Experts of a small language model.
Size: 8 layers, width 256, vocabulary 32000, 44.1M parameters.
Experts: 32 experts in each of 8 layers, 192 squared ReLU neurons an expert, 3 picks a token, a softmax router, a shared expert of 192 neurons.
Training: a variant of SOAP for the experts, 757M tokens, 3046 steps.
Below are experts of layer 5 (counted from 0) of a mixture-of-experts language model. Rows are named router (the router's row for the expert), up (a neuron's input weights, with its number), down (a neuron's output weights, with its number) and show model dimensions 192-255. Each number is 500 + 50 x the weight over its row's rms, rounded and kept within 0 to 999. Numbers have three digits each.
After each expert's rows: a language model's description of what the expert responds to. This comes from a sample of Wikipedia text that the model never trained on.

# expert 7
router:531444420520573464540572455507517522553416523518545512551525554518550536518551516521493496481532433443506483431438536436452546492471501526444445485494501484568481458461578568512448505539636550
up0:443520492483404499568425466515436448368516481442570504491481503447386411480487471497559551431489409497412556521552480446558495527431497624458496455402543420604541456507585552491513525360541502
down0:495532564459475444555486547507573422483464564494569505435536498406656375504484455487512496529449531553506439469413524431539489522495601583547482550496499419507535395528529487451448524474500574
up1:483495463414478464557485435527534517505516475527520436571505478491503440543437432474491461607511467491446547489487583495500458432513522465488500475446513543502453491452531624521526542472544584
down1:542533484481600475461476533465439560473460514460526452505401549484512546553448550364533529483460419540516534449569542441484447485492592577506518452461392438535408456430499461488566460507501460
up2:588472512546499454526456551495554482499505533508551429498489609536514465481505553543474497466497526500487480438545504451503492585405468388609452475464439563506492536540526523548483542472573422
down2:454450532584565564431475456489524566473565575579500496516549525493504530467531493530447559485581499483530465567510457450456458446530503488476505566523512473516430497519456566555528487571423555
up3:522490620447521517508497534485524517539509547570526652460513542466465507474496478424531570500454580560543444483469601490491521544475472431568492409457540537446540426535509521585561481530611598
down3:503517465432497472520543522539557413612569471547412608549454545463560521495513536563523472485461561502507594565556428581474504543394419534401570582448555576500437460619413455430560483517501482
up4:455433445474552450520444495490459541524480503475455509474430550315574554463507543494543428501554536521486501499474532454491414436417430513494584559466556469586459458476478502524571444531482461
down4:430549585494427544475484466466554617514512479447577467514436553447439588447414470473432455525503422408473544510429537484556548499513399509460481582466459486540442442495472544569493455578466532
Description: Numbers in tables

# expert 16
router:510578422426528450571527460422504425513476449492476599517574508519471579526486524471550497501439507394535455421457491538502425599459429520515461480498508512496495409539532442496492379632543497
up0:515521533474470477448492498565582515441611523460530540563487531568501492437404487478550498529471531449507469442490588482485539507492570404435436409523461542488458549539507441566503424480512606
down0:416628444536519547497481447443521553425459608485513389446534456537502475525380469519540530598432480508504479509450470486446513534491491461409569539449509522460479420453509534516555611524554520
up1:386597543547573459576515349476521537474524483537487505479535545540493571443548516475559493540507440519497498426506408548493522449542424504427538549498504503530402508521532512548498446517567583
down1:499474517444521505543556602537410459529443477477473551526529535529513603583386555479554423550501538450598542462439462525568431573552477453607473489449488562484492509540484536539485481563464521
up2:559494496614441460504433414484494527455440379442537493465443487534377510589512482509451511451503538507511599520456488482467594452518504495558443486548432507460537465525518505492514478561450464
down2:475544456603568527529529621483532537523529538433510428437599530544511542487509582580536516491479535547574451460398558531442453525464534419485527507521498552588505460436516459487467536477499553
up3:470505511556489465515500411437446464498547428504616507544559521462493533459496576432558455504501477512536603442485545461525530509437515537538417438413439406515482552511508549451534508481429565
down3:457482527464442429432483440458480444545546495458495511470437479536559520445551462612492496530470494514479470514527509552529465517511557479558516488523493483505451496464491514506467497502607478
up4:524417486437459513523476500481494524466476528487470467531526470509509459523470468488582548519567435601402492476523598600595537502427595527567511580456539538420370550456471443517475462472572455
down4:501489410548462533559575421448513386538458606579601498630516535530615511392519507477465571449474512544537558547499558491532524497470499504510485484504474523575514587492513534506439549422470497
Description: Verbs and function words

# expert 1
router:452506471487510444443476459455494461524494498562509483515556472529508474498596470462554460449454494438508458410469417436469386567498510553550418503426483435564524384392561441421479494537493547
up0:549507471426537538516489500440476472493494517487514581510537476479588505525575567462413524453526460566445495438465522483543400452438440463563531513507492511549532504548539466539552518402538464
down0:593541435472536426468562590448499526581475466527457522545493511461552370646535493456499480555558510541531486474432537412430538521535471574526486506538433508407463521511448557544510563438603619
up1:547503473457497531561537440428539538456510484485525492467535526514527492575447487491491543481495481457466492548525533475444502529444521519452463562541481415502528547466581497538536591617419523
down1:426470500472492522468440509461466469511559484509460456464494388544491494494474417468515451541496409494463544471470517503540495466492492474458408425513481508475500518595460495610592406479608421
up2:383480476413460500459538481464432432554526462519425513505496522530544495552505456564539515479508475473589532523529493538512476592514480513505373562552424550549536564417487506472494521543473514
down2:575481568498451492557526524516499499529508461446476550532556460569463458348479454419485534476495470502438506545505476391563514525476488456520565477511497510550455442440520499449546425483565464
up3:550619491523427466527486463474415425515467440475482399533490571430515482441484466517525531413494476496536638436442461520559523501531494509431484507503570563489467442494484517522548520468514527
down3:568518449508526522550457511474518457447504462446478480529493541427542481509486500523481412502485451546495532580501440568484463535460437489449492548484445541511504481501497530490557422407560368
up4:480441377464487409394563505493443538467534416524433393425562467434439574564574443558503626453433574549522523477463520538514409495512499555521435507561520557435512464515563505390478510539465532
down4:542540541462569449519503505468568489586455537482573515565496445476543457449417538484479463454523496463465345434495545531441526475562531391541595489529444400485433577489489414400495487537479514
Description: Dates and years

# expert 8
router:485475468564497493500435486449501489506476468537435562458510551531549527608465474523585532513479543492499497423454443473448515504483493515502434455422504436544582488541518460329354427500575590
up0:491559469455464558506495522426493508514513518423465522537501475545542433572504501614490611489501540537497400437617461539585454517413422460440491487560500579454570503553545479547528433539426551
down0:385529512440497462588502464464454490481445422534480487439495530465457492526500553509505405597478524427514459424512564517509491436526534509494506460494512486514484456498476515551500454600609606
up1:570446551445530501498494445500530493449483518552540497555467491466574497541479506440618568569450561491576583509550530465466489504494480463495491439465516486415522515450503510438477426529514480
down1:477538506543457576518482499424415505464541470488445484476540506547554507477497485532501561509456515579441490585519624513504473468504501438439461512478497588547517556533459524459480478437508395
up2:527436447502570501423568404467455541485411578509611528552507420561520491498444483500511506512571506507497493522432559435496563517540542463495507338435498482511466580592568527531533522574610558
down2:490510561461567507511525506470464478593472483458380587538492541546452494529458486487565511472551473552517433409519439427535543654472490546463456594469432549524493472541465531513478529521442450
up3:459406529509548475499551550473409505443482443472504497443502417564541503489476435498415520590482397491585472446452515453404477551418554539537508473578486556455491573541535566480579521502505656
down3:484566473486495459536511524558488520494515431460484471568525488485599474493482533442548574460525498502555459429630507486520548559549507521496480502417421534465601535470480478552546437560477447
up4:546489446463505440448548546458470423594437426521444457475595468487489495536468503539492453602512513555542544506477476599443536595528579472456505424475511462532503549641517552450546450545493577
down4:439492496617431402506603451499530491431559525543501476481447542509466481479468434576503472445532519527422477492453495520510532565554541571464555510507492421601576460455414471504456522458472576
Description: Line and section breaks

# expert 9
router:491531492482461399505524526384507443529464485572522520470515508572565550548464496457581532437462460461563466359504447407482432517530546558545420486524519464524548497419541398393505454520562570
up0:475556437518452495519578525535517416508559499464503567540489432477560527471475518578493496512457465523559480586546449476593398457501443515481531556466587574520489433462441572413460435634509525
down0:554485443430496494544570448527581419536535500567480466588493498452486494509454574486596660494504515621417574471511530526388528614547616430476563590509514515544559558565502585509477443467501533
up1:439530437494442495460492550514537480536573490464581519518444466500548466523451580497490571433480489593479485467484495515539502565457573447487462530533583496578572462456469506494497551486571526
down1:436565528537521464547485435519534465513499423511505519568523495505514560525530422570476528492427519484500548542479498441542567562466454486467474484478382485544482430519451442466450434575465466
up2:513631554508540493474530498545522486519431443530436461496525447500540565479429451430476584504519454526378511494457451479450536509410530449564482431528420521478386568475603504479536496570495500
down2:534537591511461522564444445458478602449447476447556489527529484437544489500428468557510565537478661617494525565478469567509439439449479512538458552503561491490504499444455517420544519485506500
up3:424516588457587566476494453449477530556605491521515497463525481539457518541524501499504515481434590527461531478478477429397534541507475498543400444490502403512548426510510549538577602371452496
down3:510507480503518487432521506461579458475447472462527545463486480517499417430443577506496583518455568510522404501498494430374418408528454575433544597525527580472538562439549498563460500562473537
up4:459503450450517523465466527488417472551470522522507446489470456490537587495533604482576482448505510487484514500559561433542452474474530457435432486364557460497395543462522490542520529459541515
down4:586568481490485471513502400469473566410549553502444566431639590507456494496461566451511387534433534452481494424422415502505493532539426466495574458557545493550527460514469474448446473430553476
Description: Years and numbers

# expert 22
router:452500460400463466543512502491462482507369442525488527550596536441495499518479515482603453534475484445490529479506501425400405583490536543620415453517550531501544535419507512464489414557523594
up0:510517485431490450476451504545522533456557407537426498489525495377553504489499507492485552601467514484546448534425463525484489590505432519517552567551549471506491559459521501556479417461573449
down0:423442533551486488469516537432505499427602515415573443533533515450443500480523466453464531505563464438520505382438594439488532529461453598485516485529585473522525521437452530468572502433530562
up1:520522475601480428531516420430538443467515400552611451524533386531466473494513564502526489440498451595577519504564442412402495530556555556499489526523507539592529610329495569544523480585421473
down1:459495557504449545471403619483450495540435603437470465552605553490448563487454593550461496515453379575429497555492501481549561455471541497440584513481395513351423518484439498530471504529483573
up2:521434423505483419562644518550516539483506414527509553480510543544581517427510525515496497430531502531521559499521469461444514518558438496469471528503630604500549516457454517476443445552456467
down2:490554470551465480539478578450573547408477432553563513451480630482502492478489516511407471509541509545506482419462464475538440477589499544501523503426506420506528471578546448503506449490479488
up3:474509498523481532532510407537513544529502469557499567534539471473570541494525441511607533509489483546450469512536535505477488574445516545480407492580480427503430505494518427567577414458564449
down3:541557578510502520547519411465494539545419444471498495509511474470546495458443452496523595449495421501498496482510486494467444465526438488530559522539501527466464499529481526528528462514461542
up4:522527452460476508530486469473488522443438535470448499508485459504477563440465509562501455579504471467541504517410410544476627577526602420564489436453495483423551533513517376440469512468601483
down4:498488571539643481442521567485544475459498397561505495580447411479472608464550493506458447492533474448600488615405380475490554448539459482496522521573554506511507625507479469462501482481531559
Description: Infobox and table punctuation

# expert 28
router:541465418501530456521557534545547452482505420569527577502523541521534567496555489471492498417485414497447541525363397555411518454471457515488469492405497485502539440482542509466411528481498534
up0:563450538483543486529546480542507487496542541560567474515481441557421535534507441534559372481596499535498475524498568428427594478479540528474489465445527480519584518560512565465482569474568430
down0:503478488482522384503582456449427531502479504473462471485460515503501564447367514495528450469412472601471563378417442433502514400433473493498489523553447570465467497535477510502546459538566487
up1:513474430497476501516504599615586512456502497458556452458538435443465494507499438543592557539476459458501546471483405521488463589478446506554548439525551504480494450419534505534524460546485504
down1:497484545483506467539481617493450628580561472476498509436573497670559506525489469492573435502497556461546494533521472485493536559570485454592532430509644561559473470561533540545543529525598521
up2:459461528554561560530507510466498538452488557518441546466574571511543453503512465553418513433432518411511491546525496544465449565574501449476525516465541410565535520477585551555510540488515527
down2:478425537413555533500406472493503513479476536469374557442502543557488518565443440516544498538438527507532509491578483497500405482443497451421470463497542569526462444490526520463488469446532463
up3:539481452527497362522480512472502495568538399553474565467440492472487428490407458533497537485520477483470488558498504493458453378441425518535527554473558404490546506535464578452527439499496488
down3:469565428492505519547504498487467487452481527546476529456382561456539529489407550446465532456421485478499566417527537503446492453522465513589496503601499500414478432513496593498531430549469474
up4:547545585522487525387606489445535491495503413513587554560491518548484560499560544487485572461494434496489492556404572571424537580438561510517556520455527455528411481467561522442522571403534462
down4:406450545580426529493489458594548500501449432475519568484463513445480505536542470438541576513543519492573470515485560562530507501505505475375528492551550466505533534451548506451565515469581563
Description: Possessives and Japanese bytes

# expert 3
router:387566483444517521503495466550581474476499467556590509474597551498577504503463498494514482449464426480470529470489523513456441602422535638514408376422494527517495445491506497509460502473521503
up0:440494511517529539468545528422519531498449499536475611494464411469488519646398474512536453483507628438555452400557427567501453570523523497465501531458521490530554495594503514524475627517489489
down0:500498576497517511500472445472461494558531354549494480466404476405526504523453486571427512471544454559481460572538494562554462545505483579518454489518543503512537458641481475415555530531562457
up1:444497511525551431553468511439527537554470532453576449380470517583583504473560520471519507499460472466474597527507475522448511514470453488441474579459556521462542374484406558506521467479521528
down1:533421518515542492590416521582466567499433413453513475544461529499448520476484459490556687540480462630490494515596486515547482461532565521575411564461534444474511484512523468510477537488452622
up2:459592475497521460587545448511609448523411489406556519482461581575441511546513501531454509488462513440563588532477463508501467472430466578563466523472512519527549443479558510547496543440506499
down2:557479539398458534556527487594494410411498568576553436463456517523567568503441486564532469458538415594497486511495507465541578459462569479462456452552504511477507536581459482510506420476500492
up3:527557447476506478521532444523494556568490606478535581578490603419550508451529577515490463454487489610478480441467521547471357422456423608457540480559596489488536513481443543517558467489520552
down3:464525414576503431491451444603532495511556453432566522456639510545535531472524540497435536561532588511449443499504573477494492401441488452385509383518488498534513479552508492491510495549499498
up4:514542558497524493543501481499512599588465371521479526515461494443487542432442474436484428541516544495478538478635554531544500467502535465490542480466419494486528478492462440531531505550507537
down4:507448504478501529568461515540502543426540612505505578604489539483425447627523531530493525444419538545478448508592489536486529438540507590570485547505453474464514469473474544486462504555420559
Description: Biography and sports prose

# expert 17
router:500524428477573459484580439475528511607433433491491549493564522461540511488519486403510420458465508510445473447474492505456442519518500557511463433488563524595515409457492514413430453535487472
up0:514451553527565609591543551439455578473508509461461516506442571473533595478514486507448505472561516583546478508522650479504528502458554418561551507466525470568556486475566520484516487474424429
down0:518452505431491525474457506482508476521559438514517498501501465547561486603578526494592522484510470506484464590421493541522505425561533517578499498538547451546358529547496468502419535499589508
up1:483415516594472463455488530477563541515426527610480547432504480580525578490500488513539591568482485489431467518375464456451379453394497507432517513484520422481547528506479456552477529459402470
down1:573521445545531515446503502498442613529522581545536436521530549486524531529508448427574466491488547409464490538450502460538504568446541508524383565542487389462457441497542566564527562452522409
up2:548443490468555467474501594507524497555528408518437587511478585477516439493548523528514684478554446511546569505490571585452426470538497540471467486548543427571358505464483509435454510411502555
down2:549538475457558537431555525554433494475497587526543467474566406541519534453481482478460414577529459498489438388503555520585464543576488447500572475478410492566465472522528459568525471527540475
up3:541470520556508474508576515421529551537429434476473556444541466502503501486445384501567526491417552578478489537491472504457443499564505495521440486385512488458582472493631525504413446529488487
down3:518468510560571480621527541518428356462538467530556478556492447473441448530509502451462413455513486538503464487562502489515599529458512580523533491511474548487441427526414508454579456550550397
up4:483440532555480422533444387454396513479481546511434541537434500428459466445439481359428590495498397511505496463514533516476457555480528565459458489541565394540462505585547479441509517456461466
down4:515386497487486545494570507539501483560510480530491489509519540517481567536558517549571518440446484480566542549546547476578572487461563501497564576457517528460527578486499517477526501533474501
Description: Location phrase commas

# expert 21
router:540568364451502413472469500481613472609482416510485515525511517472509522528502541450540466464521455460454453460437395484431470496512535508515411479510445462552572377477553391441451446519572549
up0:562485483492489464570479532476514420445474447521579497509470391514432483518559453475489512457639510533446581438542519547472440527485583400418520515527444461472525433555525569475479466471617582
down0:558491474527495501509467502372495507545452502478522479403459563605522494491472497454414453567509508406497438526603560532470431462462528532532546561569481546557486397502521459443463525535468492
up1:479590422514550401583495494482417523448491502441447505511584436492529521527445511459483473491458515505405492509531475565457630576462549476517545549550487525510433638537532420452516504563559552
down1:573536511492516548413451592579507543548549475533525537522507438459558430461435522549454492524566509485542496464424509514564508426539591444457534408508471520417493556526501550534513461416484501
up2:539569502515439582386547575549548556552493511535519571544384519554479460463492534506528432487524539444553506497456502429523540463459431603414430441516563492482498485467556518470555425575444592
down2:476429536467538478497458464462465492499466514436451471582592420469496495497403515450573483526554469529472474601506535535429381476561503440516501469490496525529590499451497496490508552506475497
up3:479467489506530383474643567543517482430427542537494436410515586501652450413528436541544512665438405462490538539442557507465520584523506552520520522558416518443513476458497479419417524440530495
down3:519445497460543534541378474419533463471497438515452524564518571533577523471582439478500502531529417472549580578602507473526450487478470474642568490615533513496479436470462538526574466511480400
up4:557483496579478450480669477485516491549595468488485507529586515492515492466503533481458486504531489503520527511477524545463531479418568447492412529515467615493553502469525486417429436571483556
down4:413560443474520567539521529513482545381492474484526505557506516533535588496481542526468456524375496480461460492552530528557553481484470513506507508536443551477510455516544531485455550442509370
Description: Name and taxon starts

# expert 10
router:601520437539569420464506528555545422497376459442478510485495486448534584521524508497542506465490510405581514510390396456365412552480474533547455412489494455597546435473511461473485493465535515
up0:501471450535455391462486566581502422483416420544448540552472551427506500558497473569496574548542586516524424471525491534484491428470487475545531451531450483423537462537580544416549483444515493
down0:461539536573436494427550500371518505495495508498544492586534506446434567458523537518484502461501547441521491513426519463505542509531472490400500476473475396530413543490615574495635462425510490
up1:441513591509576458568548624501500422535457553401382519502440518469552517395515505417469578474375606507515461473496487459459510578519512484464558403498469510514546473511509483558466439526486542
down1:403548554440557519545505544541605428518417552564510465549510387537495457500464451512468539535454511393520437475533559472516500557501495433586555481544554521515433425482574533578403474540476443
up2:473430482506476474535458589516430406482403496522364569452553458480338601506433475443445537534472505439559516544372389517513525493536582527444545479460522495488502428479485538531446466501457573
down2:545578450606575528540592453479530502500454545569385497581595555429496485472557474479507417416522523552427451521443497522439448411470443495477453506548476515462586434474423519496489479520516492
up3:479518509530580490459533526531505543501552480524492508386537486583482504512535492466536462482392638495525537425522459539446501436487565538390554500414535421469480513478482525515482499577494459
down3:506544464492510511455572585496569563501563518505494526576555640586542589480545595477405528437472464503461483467459439519569549478481593502391518573504483462505524473451447477552513518524556486
up4:482469579467616520471567531459492501419470485422465494523482502447555559510480502502461567424527567551467557573514447492387591387422550448447477449487536393444505519498515489508542497477449449
down4:529503508493509453460479539431430458515419549386497565551527547504498514621449458502596489495439530448589529542501433589477488510450574490509557428516502503616486550592611432514561491489465454
Description: Table header labels

# expert 25
router:527486472524477476470473491547495435574431482505485561498529595490525540541487581484535486441466527516446511454442372477511490425433395458614479446419477531528560439507570432500410453540571614
up0:424556517517525445459532532476498514475470583492423545517512554468548494478469490544507504584530425482457492471514462459505593392542568489505461545379515454600510474520487493415404462568502451
down0:547495531507453480516482614653505532490502463465461577516477496527482533467488519522487482439459495516384544482554471549563592448562528435473562525498499478551501448513406435508552530511519576
up1:543492570600437440492486474558458465447538464504476403430500493443524472530540477477529490435519501492456514424475506495546513588502558551525413441457547481531473459495469434541474507502555561
down1:554444510499531496519478399518473485492525486564427473477579509541527402471445494481593499551507543480514542509504569456618498544524490514485550518434517487478461429574353522460454563543475515
up2:538526504506381538456532493531564482550493492442506493488456443553490508575558510454472488522403523518461470595547394540478546492534432515531405474470479508569498467529454495483448487478605553
down2:454577470494562430518425465617536477495427487502431494542552459468598514433497512616526516538508458424528448430473490452550476569552454516535513496503499480622499528423542548547474508499547505
up3:547415438486526525515351588427504485501420470468416618555489469499531532495501582507402487436546578467464573514464542430556522447477492513502494459479508507435486505474500537499395538476515431
down3:490552511566551573468555462420452607529602538529581430438439411545459524479488459553481570496543444557557476480462468466525441490521413450482455359554507551595456516527446523454570448525544475
up4:554536557470444393460405543568536516399507548394438591462549519472479453450464581468513427491390503531550556491488531545552576509447506501483553506537446504567583507416478410544500555476499526
down4:583476508543547499537453477460456486474480536600555496498636530479458425515498551432451588487541468529564536513590599460525498485476505476485515565488412492630541551474533465462475505492540570
Description: Article openers and modifiers

# expert 6
router:505600455422468464459517480502588494550479454562449583482561494559467512447467564441520421494446511454497420463514475432492458520470461572556475385447496479483556457471608441498516435571518526
up0:533406529507544518450499523516578589447508517491457466463512433505523435518543536534468505470444405559480431543589513537566524568503552405524523418542479494568502511523470406465449465512583451
down0:374603601545426521497554522446530419471585473489519493406529471509516507593441416507469588476510558506460539447492589483426470484497487536461356498595496538480450471500466511470472451500493442
up1:452521491459445473544432367521460554528639450454501584502429433480458512442541507578559522507429443406500481448507487464526403435527515452480461551555498508621389546500463471440546463425511535
down1:591396563458552513497496538492580474498527440448466497577499520553538579492498591479468538470456531394516533539509533387496428528516438482542473518501534494534457481474492513477426460494565592
up2:535497426475506536451482432524442539455602410435426448597557471539511491569531474546440555452443499496498406582494504476434454504428467467481522510512573555502547489558505388464488495495502514
down2:442478480512419387537448432573545490524478549437540483448559496540519465429416570566559561416487481470441601506585419527507519463580549553510539415500530533503407521511437488505494555538500483
up3:505454510494576453400601481505531506525445467505525474486540473494515539478533469501462465578447541541506569442510450430479473413497450499470508557540468473572545584517485474413456440485564524
down3:526430487508569422475367493496483396538546556488532451500542402481481486487415523439593499332448457482522520526507447511497522629534428493480503483534511430533463578516420491429451453522434519
up4:516535484496498397531398520399468379515482524543457507499443444485534469480497460464505548513485588535529509437504466564478440565557432423483542502529571511485523479539546476573487610570500488
down4:532401561522542459494503556549516528568471523493506534483530502455447521581482511542404480446494419461505447613406464417489425414508484520482526428478463504536409520512506518472542530439492585
Description: Verbs and prepositions

# expert 27
router:446604439516571406555506430444584480505457521533472547439562487569475523492469491498526433404488470461459444445452445481459532523476482571580410492509594488520536493540556487418451472535477575
up0:490487508528544517514479491498471544476481415520450559515417579535530520451504409499504431527488440435433464472480498547535511417464577439502517536493562586547492515404458537430477458541443541
down0:559572533493615606522522523551507574475537378494500524493512445514429422538510471451606529508475480436539481568531496550532431484486589471512494453500513531559482554487439584555496534561492453
up1:497506586524484461514391490512441481438483480551354506507586516455400424493458454538524475561472578485410538464501450487524545587564594489497500477535566562496501474447467301466519547590499532
down1:459572524447493540475516469505552581457559561499498563498478550495512461485466536555604462445525443585413508520567524558465516494480567463470515608525488396526490511519438487492539546496459537
up2:498456479519501467550580486468483487459515461431513559456451490546494480448532480521556492485472445509570489443463541521578516454450551589456446542488532444483454429488618496425513497484379602
down2:469522543502517415438570434484455577496462548534481531461547585444608513476384572464489646390553540371533510519557529444516482445441490500550608479538533509480432427518410466535449529498548489
up3:475521415499446504485506519520587459513505418522463579510432527462517479468451458465488485562555463483477468517502531486502549470487487475532530508476417449423469530468466468444504434551425503
down3:563447479548540472496553525516571478509524392528532440491501461567497465481493445565506458441561572457556597500443531405459632387467511498543535538441541469453406522520459563447541509523544552
up4:498575381534418480450430532448558465505461486514435522476430451470470441514499486517427585472430591596370570482575495562443495464502502556510413470530571516590473468597521461408570531454496581
down4:488488493540519522456528496526541503478537596505468547505403619468575396504543376480575514511456529553446478483535560505482513475429530563490502482548538509481436506553506521495468566483425568
Description: Creative work nouns

# expert 0
router:451574435506534329514448502505594457540437486504499531514508474440486503515498519442533494416482493479522441407490389448453503578401454535570460449502580501558542470550483423394433485553516560
up0:446565403422522491411482556541556454500435563539496452511551442560507503463495502579508573592480447501556469510493469475541555538552616556522508512486431487481431556503520487409551440440542464
down0:415524429460519546547616442436469443473474524539469447466509547514484451477455483507452613568442501450488495459551550471527511537467569552501413462462493503353464527572558498326520509477456501
up1:461452507531447439400473598447560506423477442512525490439411494591570526547422503515527530506507508537431540571474479461493621492555542477576503499478416505519482392462465511474454475457456471
down1:428541539423471619547556508529543507421538562524441537469455612556506566498479579495565588433457452515574516512580535477460436443504553548518559519641534474556462452580473536415533441561483503
up2:489493542553511563516429440530404480485479483452549527431545459515496611547498507428431628507494516585383495555449586524415430518554546450480475403402473480487490600498480490650464483514541461
down2:458564491551520522455615516469461441473535506496473510559499513470471463514499403484487493453499458450646568409522575463509388424509491492549587484588572546515529406495521445464373520500508493
up3:439438555551397568494419546509523610500608517456489523469513551483508513500483506526479445448539489526464437576491463496416574450388484534494459528558428376508528458404507485498470601484547431
down3:520543508580463570490437448541551464587507581507547528446580561512448464500529493575460506496494485517456514552510500462502521508420487469533540471523524491472515513538534428527515576559476442
up4:560394446490510432481440583453567485507505536542436472545551469391447484447573507451448477475508449444550562423475481479467498570431472500550445425517439484567489479468548462413414539472554536
down4:495493515520518571579528466539603470591452364496519470511471527479469476541358493449495449423465476622499497484433501566465536498507509561544522432514535511504535465527409536568508497422566498
Description: General common nouns

# expert 19
router:499560396460531475460471466484529464518492499519459556501496559548553546535532484475595466438484412560447514482403358497436476467425461573542502536488512439568504481509535512466449480514554498
up0:512512538508500506491448434518428484439542550520501442501445551608508522486500512496479492557569481549530580478509502488438484457436550592466531554462677539558471536452463547432528430536486492
down0:469428567526513568486497495528483500555491457514425557459417565499513538551391499496548448506464492506509567506446484385443449432447509561391579503462491527533499580363474476546615475583433479
up1:524511442625547535502459482486486482404542450593475471438464454574505564502419486550485457504492601465522451449513497493478482511456518509475486414465489510548410521690441590468579472504496601
down1:540572559541600442439538468418491402515454531597490507499508514612519460510524566524519558544513543571545417383527493447523533600444506564477512514521542507503527473497446422516450647509493491
up2:452449482471428417466550494515503467440501610525532514562503531417440595544500507386526461537588437545563391558404401563431525527535472438576481509496556524578558504478443492514406559515580487
down2:536418458426521556581599481539486537465460508460478428486436525544491490518495507519513421496497529485412506597504483616500577497482532403531504518489492467511521470594393520422494484566587580
up3:428561467515467546576440535590476427529507475434454492455503483485501545573528541409492514409534382564550483585477466581464488474474481535558542530442485431540505486355504393503513420563419461
down3:472534522561498467483464380511523557502534542501524564457526426500551477469455582490517489541529404498550407557475549436480496591419444523550537513572522474455473463443543454452515526632533531
up4:509513561454457521604519434432518472492555590502576532466487501520501561589555371546482505477479531511506480615509490482440478472458426500509494471444552525449590476465587438457508526587445593
down4:490583471505540478544561529481571420472565642540464487483508430573495482551458492422508517437422505662482510511441492541432510489471522422541573486413485412571563511468536447454503569522453475
Description: Song and film titles

# expert 30
router:531647363478491457492478418537546484536463471569466568478536508394470466504431590448543452483462435415491496463435445492453498505445546489556479450521524554510519474516449471433406457500515539
up0:540565471452569450512559503478486456564466452484554529487538473542460472448545434483466464421603482547599505538520488568556462383523564483507542512574509565475434480425544471568502480550527453
down0:444446412472570486515490504495492487503528480553413454530544489427506472475521510496568378550472472503409498472438517555542486511448558463428493407430502476499493516462542521464582461492534494
up1:495492503482541509479436469428628532460561475584541492433566524508463492468504495477542519531486549488527520493484613517531492514540519499501466459469581587412393356433547476468476495633549428
down1:510505509569529474457372536416580488509562530451568487484428517502500584463511498507473472524433426485423492522523568579398554524592587505555545564567447472469436494543475461495517501487508544
up2:551482517505472501518550573541467520465486452461426493593515554476433484631417444449510639409492510548522519554461549487479458511418555476467506479517582483464495573530492481442506422519463445
down2:489465431437420461541443591415434480513482503593527511523451590511489443464528499534464488510440496529491539467403580473557406457471568500483450570545529465479503556460587549463513499505586455
up3:479549548443592517490499520467555503510480442500552505513516428547474460504411403510583581559472526462465538505492566480394585551542621544452509511447546534494524526548534464477507442563437495
down3:578567539526540592400489444525528545521528451516504589546471549463502504436493495486490492557549485533524475518478587511461530446502527471514593554535589552508540581451488482462513506547485368
up4:480531417517549571465492470455557540378474435568513569489413506467457579421562448502503440493454494575498513407503557488524425480540526455498493525535558408491515450495484591496543538448486439
down4:476564478540468564532426440429545489440429479627463485528507504456522464467574552523543490532492586522503533518600521478549484566503488485405488476486515481525469503495567540527562461543481409
Description: Plurals and career slashes